Below are experts of layer 7 (counted from 0) of a mixture-of-experts language model. Rows are named router (the router's row for the expert) and show model dimensions 192-255. Each number is 500 + 25 x the weight over its row's rms, rounded and kept within 0 to 999. Numbers have three digits each.
After each expert's rows: a language model's description of what the expert responds to. This comes from a sample of Wikipedia text that the model never trained on.

# expert 4
router:469492499520518546459482484549481485483489516523462465582445489476464520521441547531498489541486512502469490489482495501494515479451494497496492504479551489506497463521544499498437519480492519
Inner and final word pieces after a consonant, such as ist, og, er, ism, plus role nouns like member, father, director, government.

# expert 7
router:491498507516506471478530455472494529489480453508555482506457482487481532516524505496505514512512505510535534464493484524491482520554547485518524480472532474490514518504480485503489503510522509
Pipe separators, list dashes and bare numbers in tables and infoboxes, plus a, an and the before a noun, such as Jan | Feb.

# expert 1
router:514522498510533527520529481459478533482499504482531515453511488462545512525533511518468507484538518432538448474504513508489462522472525492469474533507550508480473519511539488469490556498508516
Cells and numbers in sports statistics tables, club honours and accented foreign names, such as Cup, FC, Apps, loan, Criciúma.

# expert 14
router:487467480464469496487488489472547503541486520512455473463544523500505496504510486478478497495492481536462525545493482497432541463497510509519501517521450518499528518498478492465499510514498510
Word-initial pieces and nouns in film, album and awards text, such as Acc in Accolades, Per in Performance, un, dis, film.

# expert 11
router:517536454477495538536485458512539514503472499475493481510489524532519501470460550500504486495479506486458495521534468506504497488477489482512513501481535441492471502505494484493479471506538529
Determiners such as the, his, its, their, and first pieces of split words, such as p in paired, b in bishops.

# expert 9
router:507492472480497526473473502550484532487499528514497513469512486472489505497454540491479517545454518472481517539486519498482494438485498504509539487533526475486481536503491539502476501486449521
Capitalized name parts, places and institutions, often at line starts in lists and infoboxes, such as York, George, University, Connecticut, Scientific classification.

# expert 15
router:488510487486471505492521492494495447497553486461518499458483524524498506524500541470519519490500482513509510518512540480554505550475505521461508531513469476503461521484508520494473458519530484
Single letters f or b starting a word piece after a prefix or hyphen, such as unbeaten, prefix, so-called, White-winged, mid-February.

# expert 5
router:504521523512490532477503528537489502469482460497539509543498549542452495462482487480499487477544506473527532534523474539507483510526497480539486483509468472479514480503514445547498490475469507
Nouns and quantity words after the or a, census terms, and digits of years and figures, such as age, makeup, half, 1743.

# expert 13
router:501494502488489461491475523518515497515499511516498496494542498469513477505488506473492494529502499488532506544483497524500501491489538501463480525536494511487507519501507519515470499533477495
Values in tables, charts and coordinates, such as decimal digits, percentages, episode, vote and chart headers, and surnames in credit lists.

# expert 12
router:511480448554535439523525494455489498528513516498511506517474509484503482551475520485521497493512512475515503469485511508526506515475555499500475446470494503509479515497480522529453490517485495
Fragments inside species names, anatomy and biochemistry terms and foreign words, such as idae, es, z in enzymes, ch in Achilles.